{
  "d_model": 512,
  "d_expert": 224,
  "balance_loss": 0.00506,
  "n_kv_head": 6,
  "head_dim": 64,
  "rope_fraction": 0.5,
  "attn_scale": 0.125,
  "init_std_up": 0.0156,
  "warmup_steps": 200,
  "schedule": "wsd"
}
Below are experts of layer 4 (counted from 0) of a mixture-of-experts language model. Rows are named router (the router's row for the expert), up (a neuron's input weights, with its number) and show model dimensions 384-511. Each number is 500 + 50 x the weight over its row's rms, rounded and kept within 0 to 999. Numbers have three digits each.
After each expert's rows: "comes after" lists some tokens at least twice as common just before its tokens as in all text. This comes from a sample of Wikipedia text that the model never trained on. Tokens count by the router's weight.

# expert 11
router:511525502508461524466455541535476533412522588431481499489512517527460553473518537482525443436464438569469490455504530424551547505523538471570373545507622547540471491518459464460488549508479431522487485450484517521483500478456481521484536604492507514475465483539511533433410458505513479477501521449532506542551588594471542459488500522496501443560561530483391434524510614625522533499504
up0:474509532512505456525505502500559518484524536504535640551562499480514497389468579464488442511513492493500483436543498480404547546452554584503439475493437563503521486450590470514497474579467512540514528488512526535479453438491530497459547502578483498453568428522567562506539509512467507519459583617471483457473545469630552585593532469469380464543528507525576460416496450461531530586542
up1:542494494585478499518449513524521492511433529504464548526504588509448504492495560447475527512538482621596516538621523549507451441480546482507444464482502462453505522479553539450533551468407405514484452534630424502479501416531433448522499601550477524559450511586503469497407614496537502519563510469504565481556463454647444427517518460475373515490505501582483439507398581402524500557471
up2:484504571425550517407477520498552472547489520434502480503524487548498434491469479489573510551546506448492469527472489494481411560447528395550449518552504537514404475459497518453361417440552483486536461535530491535465575504545522621441488532544464428532539541500551526501386474531541526453508503406475448475399570518551541516451520496543438451481501506409444454566464554416561531542375
up3:531474453518469531548581573560540495405491538458533534437436537479535560453467585581493546411520508448434501487585560433524480493376519450599426512489559566482523438545488510436445507592434345510600486490518593550510513454487453467519550487429469507541468535424553520483459419460487509612473536530517488528482517579616494528575521501484556489524508523552503488478563495553462505472498
up4:494490460444450406524456530523509471535456479464570584496500496482461451496573480500640502504465434543506494523491471496502533518510601513559456645601525445514490462484511484505571460526597428554439569499479502505510526486512512446570455516511575490457452463339521494508531504499534485447523611471527520493501446555578480488636497451515533664499493444541495502497507472423563478441542
up5:511551490454567437530518544581555504532425426520494590459437466437425560399513574423454462481551495535535504423587496472503488529504428507414472551515533455466559460539461512366462514445515568469580509482477552528512444460474526489477546595452555521485526469601516581561446496553615516565526506512428490551438444654469529501586555494495470485453510568577447578534499502437473523574540
up6:461452479450485460474451507518611499443537485474518445505490445575448591494426452471509498485474464404517599485577536479535486409532487504456434428506486500490571472527488573511505440419481558470532489578503458449514545497476528534393494506466540466388561508506485539524501503501548489567444535465521482524541471454482503478496532382519406495492434552403429457473473523520474506400570
up7:401493570523508507511554594569636582501482398543574543512570521551431448596468549476505395509533555449423486534545540593418531478468472502540453579454475542505544411558471503457548477424514499471480433518457513463516520511524512466605458395362476528442453532474528511537487515465610456466554509538502444576454488479477496458467549531447569548454571549614397563466423484547454484395538
up8:521449481557510546530484418393455572482504550434495495573460486489519576600567417551474483498413515551546425546613577446425473581420517515573498555386518574524585545477503472543461410396481541456518520460413452512565523546526501539333437528485496582435461508536516491571525485440590492475497552614431477570611482556446491630496524474501405532566527502384442562518426581480414433484545
up9:563534527417486481450448472544439437499565482434571453559553395551461491596514431522493499476462534514463523527526477533513529528482577483494513547566536547523486512482546464443480482518590590567385542512454503571472534471525574575515506469454504422517506544441423339445545546568557463517503523442493426476425458485468553530485450513397469442391523584501567468477505525454435565480493
up10:513519452410520529579498511419515522546481505477485466461559507534489488366438487531471404529533496545498492385522499532469537670523399465566585519546465530526582505516567479559504559462402554501524496523503509515508498473532449498460510490422465508482479464484455456506531464447490527418560439478449533572449538523559463397419377499551507464474515494595541495504572463544557460508566
up11:434456376585474544488496460452602507545511526501481566440445494536519483436535522523427522446485579518496487531416507449466473567500529454458490633554434474546362479460530547399523532625497508454445495544537429442486453458498449564466400514385488517419422485487600557471484567491484498470442395481459549555561545458437518513483510466526497441473530498443501579540456545482552532533415
comes after: "\n", ")\n", " |\n", "2", "1", ".\n"

# expert 2
router:558473499471600546423451411409541503498456491513509520517413409565516519544422464428503474472531529463391523440508424477549523565472465638504474526543465527570487524381557441573565516467584440518464489527563516549473468422494435546544414541535456519515488466525493516458447468489500557522510527508516508540489486426459581506491603557529480387523501483519496454413567592579509529542534
up0:505476543517487442549551439553480521442499415530529535436511572547511535449544556491597525509555479590394524539597451464434443541435403515504545490502421490502546488471535519457551492467394529559564435528434522584458529487467557488473522558475537540625612585444523584496478535548488528583601570460556460525448449534528564513427462488597587473394521540428459503411499559532545530415479
up1:406549514444462540463506455452552513556455416433506609446559409465514527493600504498467562430487531454444515499460394513518574497547619581474512511540589453408389472508462510563596530527481444485512501512486469445480453483495500451439525430478549504501444565472494418449532551426451556527449486490514537433490508439597540521455480505474436474471550577594539510543438591487490475400623
up2:502440644397538458509448503472519475563519442521479543566416587535511522549425539560516553507491484410523530527550447507553533555475483484500560530560506444456577459500480478461470496479541456533500463463356473492551476441526477546568564510488486538477492554572472453536486560451431453498518472585519477531460536493438518537567565511525505518602441437494493515535477539507541518498522
up3:454504543382526564461485508525551467540488601532399554565491474488609455548566401516539504536562553466468512535500504481475496561474521541403499572574425525522513492515485490466559509614476376562507437468451478433512491548478534559487474560455420483508522484506535564550450555540500473595531564552512447504466513489581462521511542504520491557474531521476536437541478567500513500492572
up4:431526458537471526467553458477452515521579437556353465547521548548448487486474489622474528513489466447447470476516482503550554502516475479414531607562451580435561466573492477485437483462462491528461521531505512534465529540419348572525487537501573491498508480430501530507543513417545497590448502331451421540522548411592551565545479472524483539446526512486439456508482515477567464578360
up5:556523569513429565424450561498559452526505600463475455490506522534407470516488531510529468499523384583420516447503593576448402522457506427433495494441494516528455442488468447452455496478572430517447519536519514482536508526477576459494576499607489461614577549579536572501529497577467441523544482484507484507483578497565432450407570420545573515501487520577502495520572581529453443401525
up6:441430470425515507471480394494603512547415519513565476512434520555478509428473373550549507587508536466523443499597490505480576507464579443452423474552478437475547522461497413587525461513434506493461457533519413423443527513523401509466510543467497510539524446510458424554504507462514473430467537547527486453569461421599557515590603567459466524460538479490564477495579519416621508462473
up7:492502516548482372520518477513489539429473407491456547539484471526520445602441519526434523431501488486462556491464510469566575534572418530514487468532529529466508504421486432479493508483494535559529479571503497538444452450459477531486439503524560530549490546502440400557523408383525477551492449533503468414566475548556537504531435526549403540570464474510585349541468441511523481506488
up8:488498466486464521455420483582424498538570506524464532510485486494499403476540427440506521391453478540489590381486463436483527399433512533407517496372528502480442559544533457662500539411470590498537514461454514465486528500506570547356488526494573484499516503563480443446456543429435623587444568480491553508606532516532445548480447493597451478486493529474465499479512581592458545511544
up9:538445550487457590468464501554469521454543580428539468473400480569541521544480484501468542513437482568590546460549443441488525479499512568552448504578467541458442459585472505539528480578550484455513457527539499541440473476501485513445504513492488541527461518461431458479459524446507501452527474455432478525521551540487516471475498525483410416565502503465545499450475548538464514470539
up10:516511510490527540518533523503421517585497431460596490474453530543482423464561635591546463504482472482537449471547522482513509563481474514422539511506540539445517523536470532500467494503463574468571549525434528508557537517523502454482458491582478437432525457404542494497533521484615464521530464436414529423486504561411548452534528556430500557424563503489566493550471566473600545490485
up11:534536573594459573481479492479574499504421498552498551542447464527453491329415562465493587457562500470491488508487554500524515581449553402506493516476487504485549411481443507566358425392516454581538474519536518539590508499436521364481458481535400508461508451353439474534417499541580487503512520460486517496610527490523531466452485444483528493471493518458473526541450438360509482514472
comes after: " |", "|", ";", " /", ":", " to"

# expert 3
router:554459473496492493450496467424569489516391510475570591491526430513490579464569490466497489528534541465413528507524551526585471533492532476464491457553533534478472547573538413459436539505574494492399428420438592527502575483494506480495441478451438523456458543423511498485377427584493517540540394509544410517501484494480581444558613510437485456360488508475435518511449508512495451421534
up0:478413484393439474508522546520431468435476519459405549468510487458477505571515480453487492547495502451515507422425511500595504557464490427576448508518385465466479545452557502439503481488398507457486494467515561515477467486466429578542429510465618448433463552491561603512496558501500563532557527513468416464507534505438399504577531435530380587416449405347545425479476447519476446491447
up1:423536494424514550450556581442419523547566479508562475551452505445461543400388577571456461571561460555568553490518548452519509458524504498536581483415462550482553435392489507440487552548582487509524450490440491559457526487567473523561521446574430495498523513546417485463401553520500554457412420517399450501512580513635481508546584589532475531472550424541587523429569519552543478546546
up2:510492483544409544493445490417521519548583545439480585509464536491501506563514611449476527475537490473517435451460466473446482539509495462564490430456569398486481452555474436344469559410433476545536441538464523531498430525539525479530470437575489470539495497553453503538554539487469452481521491475446586573469526492582516532594481519534536403426393515370493503532476525537563521544564
up3:566474449555506494486426476503515544568511528460434487512561460516405540523531620474512480505465454457468457560433517488448479512468556467522521462511511442461412436483564465433596475569449431447391494519554521583427484531504497422547583553534468453433463494482541478489538510515628478526465517448443541565424483480464537482452540446503496570499491526561470540447531462517557501496474
up4:510516428562582467476545498554514445517470542476534507496475483621566550532488394524469501449489493486484558443551476600487518447501494496582524554636525482529455538460513503489496452534544438442453621431573509520470504423505504469460550530488531567479515442541516436465443519453517481544564501440504530498515477472533472350489447477533362464483497484452442484410496475491488531462549
up5:448527511439443512496499533569450504425430489447487608527521545538479494610512590528543507597581506412451549505563563473524457502482590534504434463468500529466487421532525520461545510510533541566461454586435509544483564570491448484407510490461446459431582509496505505570538396518494431562522445629520603478512522550471524633430482512478478582419488537574519519478545511444525553460486
up6:470462503455527460479440533543468435546612449449480484493444506512579460592477493612438500498582449468597487447577531437468527482523499480511551388453402427471440520537458557374462522501490431486471603578436469529497507501439565510503466477514495435489469526534496465571405499470495444448475543544507486422436552601554434472430512520527500614491567469512453499486555538488534536414445
up7:444528556388526466450517451463478549439541438466493488518598502467484541482500464451478482452480503583378505556588563524457535602540543570482478414493474556548529585527508488412436536481583425485559428545522499542490515543515531409513581446534499514605540556528532466486479459502511516490432530584474455500566506611431513598518550463546485468500507475431444534456458482500418529541489
up8:474451451465543491524475429461429439540549508464508499619527421526560518517534565479416473501589460502479510530522524505570438568548583498652439545486509492449553436567440489577491487586522515515479494493499493522483534540489501442508511556388546565417437566560478493520486496420501461543575542438467475473515593501628461557574450512565520527508543565516516460493570444457530518538453
up9:512482492528523454489506489460434543439489503460477528601407535470501532588503495568424502465485421473578464620634503497432454479502512590520492478511516516483422570474590523448416458486479482464506458405519558471468593500488451650617472453375497541567483465519516516435468528443448511489466436452479494514477529456454521578440436511502526490489502470551474568411451426538450565502502
up10:478544459467461477521521516478577513569478487517424468553533479418529493457487505517570548567547505483471468314405618476491519517541555493499560615496431445510480427575508507421594527645540461507493532545368581414459467566424514436550515633559481468479437475436522506471473509445610335565467474441534540499505540467558527532476524547505493502498533517456491424516568418538506496501519
up11:495493449434530557475559501554512496427510471481501495515536466584506460418555478471530582489525495409522519535486527479511441518537461546556468478501537518472490527548451510395447456467413547529436532481514572492486484449488527536546498543452508462545469492449465551545503491336456535549491368491528545552448519419549517548527489481557483501454498574478553499493402420428504489457538
comes after: "-", " was", "==", " to", ".\n\n", " also"

# expert 13
router:589529538490562493431558372521628525438488429498500492467573476447532583519486519511576566455525517470460465440506527548488456507496549514573503563455510426533425483553461479555415518408490469525497469517521488496424555480521449566468500535384473523446473559548571584449424495421493450448591475475514546512468536580548535561491541522531469494580539537436534487578547498548436502483553
up0:529551563482446558480508569505478517459516498513534510618503502393485535455481562546467530450540535509634433616503428495525573485475628495455483572542432500439420507536521498411514577407397492575502468541535474474496500511442468586520540528441626569518490540519482535459462482527545440495455480464509528512478559523618531434518362539460543546491525469627482538511461470510532473553606
up1:488462533404496409480527490569534520462534567568450532435448561574433520410478541440477518433458426525397569499547509530430486542493476419497483508497563515429484488492587499485481531506506484515514423562560568567511554518498550541460440387496563521442412373454498537494517516405475565507540465448370512571528504427510487585535514509587385510587528454464562586469540508524492469448511
up2:484500458521541430554497428500550455504553419487455519613500593547396518519421509419434485534427554461455506391559492513465632599477558457562442506510534458500499521520479525589397523380517381453392488523398481516542495530532417557465462543449536478491554456461506437452507460503515533506508501546504542406495422480503485474434529497421381433519512510468474491441497494514574584505563
up3:533475522420470487497415457535466445494489536529592442458514496560540475600475447463541457444455573413514432452478550595488564469482520562540528441506493476494597458555540504515553490423522455486480406480432523443496487494477490487484491477492489615523481487488534566468481438572444539457495493438432470474444481420570437526484365508543434496541471543550537530453491495493449612470478
up4:469437553428407620401568519521436588448483483490475443486556543494487558512448481469597492444368505411616492452568440502505469429475451495495484452483471492507498552568533456465442510593423557520404408536470495509545481548510453416481522503528587548516506458393528556487530536411509530484412481522425542420467476508523540507520534508473476500501403541450504545469506505576506466589502
up5:555474531568504541455465483509531477578486578478614468455600552518473512518535525642568394549512548506589520482462606457493473524495471525523568550530442461471479478535386536514493518403468499517433540436521537500522578544520495397473527526537561521476455549407491418450502521487488475554580523425486570540428563428595530482553518461496550540481552552501495542512467557511497510489417
up6:566470557326591449443491462543489536434469375508469556363571456468541513397661510489590536506543467511431456489449462450474483501452515550552528571488485454514508524523477528544487495459492536403466529493541465473507543500467523522479510433478614421555425482409524495544463531425503467484529540539508602511452464545565429498498506457538493396466572494501520457470549568436503534491538
up7:460441536508438452448533502450577509442433517527511576490549570431525484455517523586498500479530596451570516556496482512528544560448506542601555502466462473562509514646538412561524517466419472480496450530491475495487567460597506478494493505526510517458443621513549500462541477448504435406489440475460453550465546538509613558517429577361511460461522519478514505380525517521516548539491
up8:503537459556495555502520464396573431453472619552442546385531527447539460472397507481527546484456467460423530562520592540516592533502451460538498543502514485461415529505456525504463648474535403454504459505480462530472423512491451499463514509527535508550518421494517499555501517575581529483551428475554553473500500489553457537584532507465417628485521521440560446525507470474447527479596
up9:505535535560465494464418434542459554584599624554518501498491537535471551525497491487456532466558496400474514665530501520533495569502484541501463523518479465468480534516525403453459500493521466426510527502525521499543542502500439480441542445535469447430458471517531542516458568528554479653495449493518546519576496446523523399537462525530373552398499487400469524412441526483472546410424
up10:502477461532553578472525498515529514470548504507447442514482523580499495498574468467481549546504588532412474490508465439433451506535463537528445470544469605483466477379500402658541434492531467410455524533547522560467449526437408483478431463508473585493594454500540539483486470495494496447559472444497563542548501447518533488486651518463466467518514518602476494441487505460464509519579
up11:563505426542539548534473513545516510485517485494375568491482582567477474526481627420481508438622542596494465375542478479474498578420404458489577476505486437496528469499512521480500483612512481442525480482404539519532451472564457607493382535457464495475482449624507575503432509449504474499553436532451554411473442552485514507512468577500543500491502437532499417479459577529438515458408
comes after: " the", " The", ".", "The", " his", " a"

# expert 4
router:490462443461539584474524455454583512478436557505463528454506468564528494463526552502453460535520554559476416369503478547538467478412522610536448523486447524497571451449573513525505569474390480514520409505493509558359503481518529447423384476423509550492454588525472478473506498429518511570485463519565458514481459573617538483644473592512536433460461515525489505448507567539506434394513
up0:536508616525534481501456496546467496592564549484484468445533506488452620525472473582532461502535502531382502526517562489531499554460423444534501424424585478444420487542539462550498496566531488544599486424490492556500488550516445448488419505488483419496488497523471428477599517415587529477557510526563521504398527540559484447582519509579443512476540516527553534497513394489514467463568
up1:387547470363522469470500457469507512476542389524571481413565456465485516519458568598495513443477477441460606481550562573433539485488476554586417466436432521497486513446521514430504554559413431526458538450582573541531430508478429500397514536561529523451496509528559551444495570501560416498493579427442541497574494520568410424507518548445534515472452528548506528565502537503466501458483
up2:495511609492549571474422472537540420476496606520574497408500462469398471530531586476461464577502577546495517351545554506456524544500521511562472434569453496506592527570420536475419448599580521511494430487555594539499510484528604503496468534445491458506530542488541406445406456532422456541444568470524562578470394568465504430547586509452289458506489469430518535456505495469507499361538
up3:548430529485484532507397525657472474439619542509548539545480459503355406357552511485512476479524508559438560498576478451518382493515517540478477530421485458601611492515496365566449489521536510517544531410399550522580433473545452475559497470533490463474529532486490497435523599359414484468449504472461396569519466518567511504544409495478508555490486443469429527431459559495537529423547
up4:522431567565593477465630484477484540355473573492546568554545507527473490552522575448427378548488530514458499481523526514502485616449487491515498544482555528546551509378531485585455608472470438463428525591598504581479445488560425532444455533544488566522527479520507505535513432469508438468501485505495537483509494547503540543608482492486508532408453529522473565543523418504496539548540
up5:493485545483497440483370480408533554550507469485500500525537541663553514553498575470501489510546490501486419465556580542487519391437483541470494445482458549484532545507555424460530498521454507552524457535466522452409535466565480442448491509488518473489435531529478542536471463408514479466504510528442535498492444464553448435590502508453463441453556429554461411503523418549439485421576
up6:484479516520467494517476533556549474472394480538532387465510476506454490569398571509458550531557516509455517502563570438477527458470595496476500479487505522440527430522618507451506453485442521505480562569445503494436409472543522382439496504458575493499484439571514497408527438380475431622445519426575447427528498524653489442477385559482522448510545583465522499489518557492491487588492
up7:433481536482505497506432498535494512649532562443508535448493480470471511446503537509554380558418538509458520466476500540551508463512493483448391529597522522553538548527574601407420482566500442510460453485450538443464488530443582516435451568443453562457493471550493494524433449495477507483455483518516501581474537549470584506589573493466482545533481515365538522488494513540493565569508
up8:508470462439466445474523527481595402505499509521474541498470571538512447474401506455452495490634521509471448570552546453511492388535464436498400612480444464534551471432452508520469595519628475439613449473421528508580455383526479431516471467575591509449454595466511497497487486491482538500531448554483500474546449509576440533591461487507482477457555476497557551468564480478456502500511
up9:474442526496515544558508498486537518451519530524434547524635520555425510493619537559453457452485542452412532638540502562516506408479498607511548517532537480538429468418444543566513532490489458528376515399481594520548591457467411473334507583540536407466498405561507531543443590493511400510491489517472511458483547459555475524559615427531464543461603452537567494496480532453546525481573
up10:492531521602458516462469445449495486492514492508540453509538542588454547466606534465529530550515489445533565567603445540507493501527542480540459436492491526590523483546512480477501457536610556465528489531459459479503494526435460490478485429667501529540571474488507436540472468450540464587580551487556583510515468482499532554518412456535297555453570420522439450416484460386457509488533
up11:398453489458516509450561513518511475539390565456532483544507433469543460469527564528378424437490618452493515385481498390454531432566436486595476520481450466446558596496460605486456505625518506456485471534493527422445557518486467451534500517558535494518420504531519407527472404606545585500548573410545574484457353442516492562576524460524403415530495470453597543435574509563547526512509
comes after: " |", " \"", " (", ":", "-", ";"

# expert 0
router:510484418464530616470459481464486528525482455528487598471479419595387521491436463421476528432528548453497515481525554542431530503522518540474531497502450460457503516469546449487463459493515452353528505493444527565444519448513424542551508587528550541562485527517562475486506475494536466619552444507519556445518535517543453482498503420589472472444543522482377528452476520545550422419481
up0:511464492379546483519510487536491547472520474550473525511466515594432550550523440441569467492436439325446556554477455587447394393482480489455539487512530461531383549509428569480415473527450462469487482456534502517576573513499491490559418605461522542507531416547449532469451447503625511499499527541541521531497395448446402461520525569498532490474473481474471518385525511533524515497575
up1:465514505578516520522506543446479494545580486512473457486498480511536511460493612520432428438587478404445469416406489516429532527475495487400526482483455544470404533510428519428468486438443499484521498413594499434485396477490435485581475503517581463452437561565556500503515561478495554556524477510425492543453518431513484540431559484530506597487488560504553421459541569486452506508558
up2:483510482501489640490466444408441556533495481455423534491544487514448433485509439631486501517463459503509457505557584498480569412491473549513479510512498410540559475512495488455525588521551420504493464540388466558462472459491437507454408500518542479557506383512515457472590479440492522538493476358491505496553450472508509441406504476405509493501458469413439553571442491674465498484491
up3:522559453507520451478465449396511448473445565425512552427436505503546529523305539546505511542528552461468546537528506501517409579442530492470459446551456477473521638482544464500404469493470445584442484496478572594460442538519465637556568535442520533531569464472474532503397474546610558536497533508542541413407528520491521515576484438499543470537487529386509460394509494421467510528560
up4:448529496469514481505518592512400535503475524576599435407413439422548453664528549519531479457604512569421484461564543458473494520578509439550536500492516519363442575472551594424420433468516469393523472491437605519535474582504589572478471468528491512472435463515499433434564563612547420471510437491487457473650516537550535383517487510577547537597509497538451474465482544500477551449591
up5:477504518461453590485448523514504487526443504416516533482480526519568520393491517539522538522381522478543450565501413447490523576516537447579436568529431499584507531449531523446508474471560582510515507512608534472523515500502522495614471501428511482575446574478541521471509570484409471535442442505436524449514485507484516454528489527479464507478475490426533498597579566577535469463454
up6:514532550548545554444512479430545565490517496519462508428347602559516523519523513507561580585606527533525518505454717498494529438466440530427504555501417495395447513473481510517492518460502403524574492489450540552491495467465490507438618495515460471542466465445550458459523482554572486505438516496560574444419517615589488499544576431526473451491557509480400533510475404461541498503523
up7:476472455464490485561458488462560501401506440348492524528538394482442450535460473502415451468442538436490504589511432547524592534431475500394585476450562508426516460533453495515559443548476544421481513401530513483459513468549439583501454474491481538498427512389555528460440502584509544459515401612471544548475433506492473465479511457548609528492453549423521447610515574527487518550506
up8:518487479416548508441479516593590563562455568430521422435495458555539455504382439491489561570398461498437516547543480464505530470526462448418538491533501499578488501541508448553505600485506401449525431505453434463447546461478585487536497554347523524450489421520538462507444423616461521423517429553540554484416520450484456479383479483473386561489522461465483532535572505465428521448541
up9:481517472553515488527528442502469394510387522444373545477633476487549473525554460594540636498533576469496382521455586528552514518551524409583477489518460456411420500515460432503534466488503512520573460422464543528504489506466503534499496404532456513471504490419547652507536498585469538526495542485422560461560479461511499432516476581573470558473475385410458563588518587449550472527541
up10:437531451588447489503510525448585556555527415472432514496450492480493454545545499576484561492573500520476511543560503519499438474473461501568540485486495478549636417507451528598492459366600461436473514534492573589569551433541496475514506508504509534487483513456489519509425472603588555462488485532470591509520472608470446495397471437576378509585486563470531529477478537515531546615527
up11:521580502464558546435489493489478562555442511472479528554519491490489483464487348505462497466455444384466516501507540418447446491555580476439528423487479534431452500431530499561471504476521426426512492462576499495469475519399565536403520530413475523560534422547545462517527561375472469556518531465462518459518529503483461414505560471464595436542454513454503569494543476461533552410565
comes after: " |\n", ")", "0", "1", "2", "3"

# expert 9
router:501446487499583498541462512498602549428502534445533526511561489490533500560422551501591471411530495479426520516519483535573444526461526512510481550509470443510478463401510494484480548559506522454466504429489588482497524481572491562447443503466526539495544455559528436573426435464418544606503473558625469452513474509510542540455520538520484601486533511520425456475555438576439445433525
up0:470567530437542447475558554553431478496505426464538464465493504530472570482475405480579464429499449497444567480589475481518478447510561544592460508499542448493563490518525522499493466558560433532452409470414488520533576455511466445403487555369509483457510460474477527567550447539418543516507545622460460530498497506486474463581513468527548571536590464435431525540502560488552480440593
up1:480475479464480374511532525469483537439478549477483529372499477494507455471597469557445454506489446486465497544503491494515660421479492577483527572458413465511504517512451509451546482525563488483521513457508513437480486489576577511569527536492563487535438501556521482516520500505557608535533496448463389423469494410401466479525594520532399537444541409437421428570487546603497464473528
up2:533517489437466382528441485519520464463463558521559526451466473536461590529506528421453563479404427499582520498527325504469457497510496452450500452462490517493588402493511527456406526551525464470458504520546503466460557534482402619462460532500552539524427439451454457491453466543465598503405416454620474596497500391480494498426475447495392454480463500423440539455475433531514516570522
up3:531569488488549473474531512580547496461469472541556452476467508514443551501503555577480565465616597553574474525546571531514428594528531480413515543465421506439474403511478473402428489494412493499491545512476559550453443504480394402459469537513424493407532490447523455540491551503450415475514557388582499523524501559461539498512525552579583423377494473452560547571486523465484548519593
up4:499514486457530546530532350446591536527459473442552531568484572557522476474518503452465475486445583474610529444520577532430452528472536409531500523583521511527553584435498591613528512521532553549506418477494533477449468568514479491441520507526457428417548432569540292525501509457498459499508491554567440455429512449573496572499461535568636531524516441487550517412503550537431501601571
up5:479477513433464507483543464573538484406531455492540498535440511499433436401490561524495351598489498647404573491533525518524459514459487529409454589461479538473629531494513416493528503551493500444476476553473550537428582519551577460512457521445565459564549561489437610545556435496438511507449518465459399442513527448562498547506448482476507483540482452503505545448456455461418516495518
up6:486517538427474446457481479587439540478497468419517518582467535524536456440471526501458474433492448516474593570537500538527437394503413458334501535478481522557531425510500476496531431566512513482533529543468549545508544487497484528614520510542526486465523425533494499488487529550558496486452438507480538524576472557530563472452537515481480490555504517649508546510529517533507503577484
up7:524517448457546517576527541469517506512543559520437430552563455441566476590413419603555530520457582389491526419508444427454571544493545560441583571439388492503398482541458507542484435480450551530499417516440435565509478549554544515458510530455448488523468548411505538398557542474493430574529510547501502480505530492562516512487491512418473468529555531489535523521560519435509449496514
up8:476506501537538469467444483507437481477474553467452485571361434435442512536494414542581433474511526595544415469516486515490466503455508474462464535552510482543539433533557492498474494418501513515566451497634488492493423484489397531422498511437539509504456421515498504493442461539607444519485543485470534533556488472598477497507537511522567541447466528492405474408539497568456488501450
up9:478485574483593452469405543468466491456524529513585494524530545532453456498462581529467482554466498552488526483428524452471454539488494548463556487482457500460485526397507525506522514550459491539458537523529543509537404477533503431624487471427495494615516476553492552542482570425516469556550575514483456449502559444610491513554537538536493505519429454470566532570528392518467528580553
up10:460476515598456543574375531486477507501527462425487553510597520535478394531570577528500531540593564533584500580514444436443449548506574557485486504495574552511510552480522403498546396471557529466449483533548502522510522448477525445531497527452544551463450522591477522480602415472529554484457484602504507559536573383450500516439497525449517491483503578462508528562507554526599488520520
up11:480516592481490488584346433572459538506447508477553447496525530458471554578416552512559502586438437506536525612620439526537510446519514534551548481454598525455492479464563495524395488510478598492485419504479485428493565458486536456381496474449554476469525499492557649503702480583451564443479520547495494469490506535493604467399553532491549508561517491491481505416489570531472535589562
comes after: "201", "200", "202", "199", ".", "198"

# expert 12
router:517440522435447533478454554452546392463531528471557564504436463529489529504409528523449440515440468534537371470556493517492538464474535496620442505460493484543583431557476478488349457527591461466454454471492521533387510532482400561523416514545590593392438583518458429544461488431566596516521435491488486460508551572578559547525592495478408482460493518542470489358489586522492485556447
up0:528543532493498392477416517495516464446520527479630525589513426612445421568404548509489440477564504433496526504437548495499503447495524622446460468532478515614464482494551582441455514452562508500588472509562514447510491485558513564585422473471614444554564508514474480456503442551417575441502525494410485450517590481532405495462432538501505553537464473537486455424464545472455524439414
up1:505533456501480474571474480486602488582564559431548468539490466550413482604398528440470529507441462420452425506502509460502519461454495532520541542529463441561462459434596589438538534518514543434620463468489491521519551491457543539550466574472514556512498486530480525421564500542535500504490434502448536534348468468456535510427467547490453515546530506562510429535459538545489485536540
up2:504545526550459531510460487483416549463435455503486518473486418432470593552600388536501457518503480548466526468508521456422449513542491549557519441548510427565638611551515480504582480529600460519463459449375418474531467523478492505492506519504519540485543402457436527477502506496547408565572527469401553553514522467521454464536465553510520569468533521470530465517474560460553460519446
up3:443483452491488496492487491588452542430505489515583490484511507560522450532471525495485513442531475513468489487424411603476584495525563495556616482501523515508415508528578478500462510558556536528460537425610444445382528502514461564452418441478460563494465574488400373481595460422531505458467571483583500521494515546491497465484496522513467517483502474503473423427594560469428502545540
up4:491463516483532514495499564577543512508448483464543526569534461567493499499496429456458507529515441530505420565467511516497491434511526492511450536523480612469586481590441461513471565588621502554514420522518549556590554430426553457534493472447518553430558415530545494447465499486458590481476580449527512562565433480599488498502547546454457524483509530550539503418514487592537440465487
up5:458504514499503487515508524543474529441542604411480508417436445466549532518547441504513489468462446533498377444588499462517558497414525532510516426523535460431384447477436505625479481519480494526496542430613463487423518554488452527445461495479551518458486529533451484573507498496490507429521572542543538469473439599580491526485565419576498485553474466573415590464573409521529480440492
up6:489423395459495449509498494459548498505370566520473429462545555474393553632501472583463447464523445558537554474540526438428466408566488441487473460484412493513496513592498560467395450444557492539409480574536547520501520634523447471426444526463529478542537547367534464473500452486446512475525431524432494540503467433523568541515473458533472455465482567442466486409655543469500471575502
up7:542549497453546587545465533582537581597473486547570549573486466464456528518553527445441434459430514499493532523507464455576504518540524461539583577430463547493498587517499451467440534462539485475528530565341429617516581535505538495537490440495592564477542505492488466435540443468462589460563511500485488502500425544525529486515481509457419383583434614500469615518508500590423449496508
up8:542536555452487474546551499432527505422459539422601504564558556518461559588443487518479527535480500535562434562493513537511595570481421543543563513505530484478522384519504476408578484461524526530443517538461425542459523522464369550565544453462555484564509524584461614529532459437500506469491503433481542434431419453433514477462554380454488460524592563515484446435500545467552519427504
up9:602455523521429603385615538529400491387499520482462540511519533439499539541411487510497500458491504458583404480526437532520556429519437436491508446411429482469501498442525463529479538544596506443456467434527510526626516479530500443547485525494519489488539476520491557517443509489533484485381561504554551616526453460576497455376453431497620508553471505523496442485583502545518528541500
up10:532500465573483496511493483536437510499528466480555472528550509536460526548568498540511528582445523420500488615562527532431404460445566454517515500441459580442499416523475555498421559523625525459499566443510564533503454578422430573476502438568479538417455471537513494525476488538608538548507587476473530526472520472449547490585571536481457478528414527450524454485435462499560474500452
up11:587459560574485536478376441464466470465580536503524423383523452453445523502450548481596441582441468624569492540476438474478544452476371488536479510411514458476472518589531464449523449498537538539525471475505553523414515483515527421528614507466526537451461440494575427475441407478429543569504537441547410513496484527566451392512511493505442535448512457539454391440585553565634519567551
comes after: " the", " a", " and", " his", " an", "'s"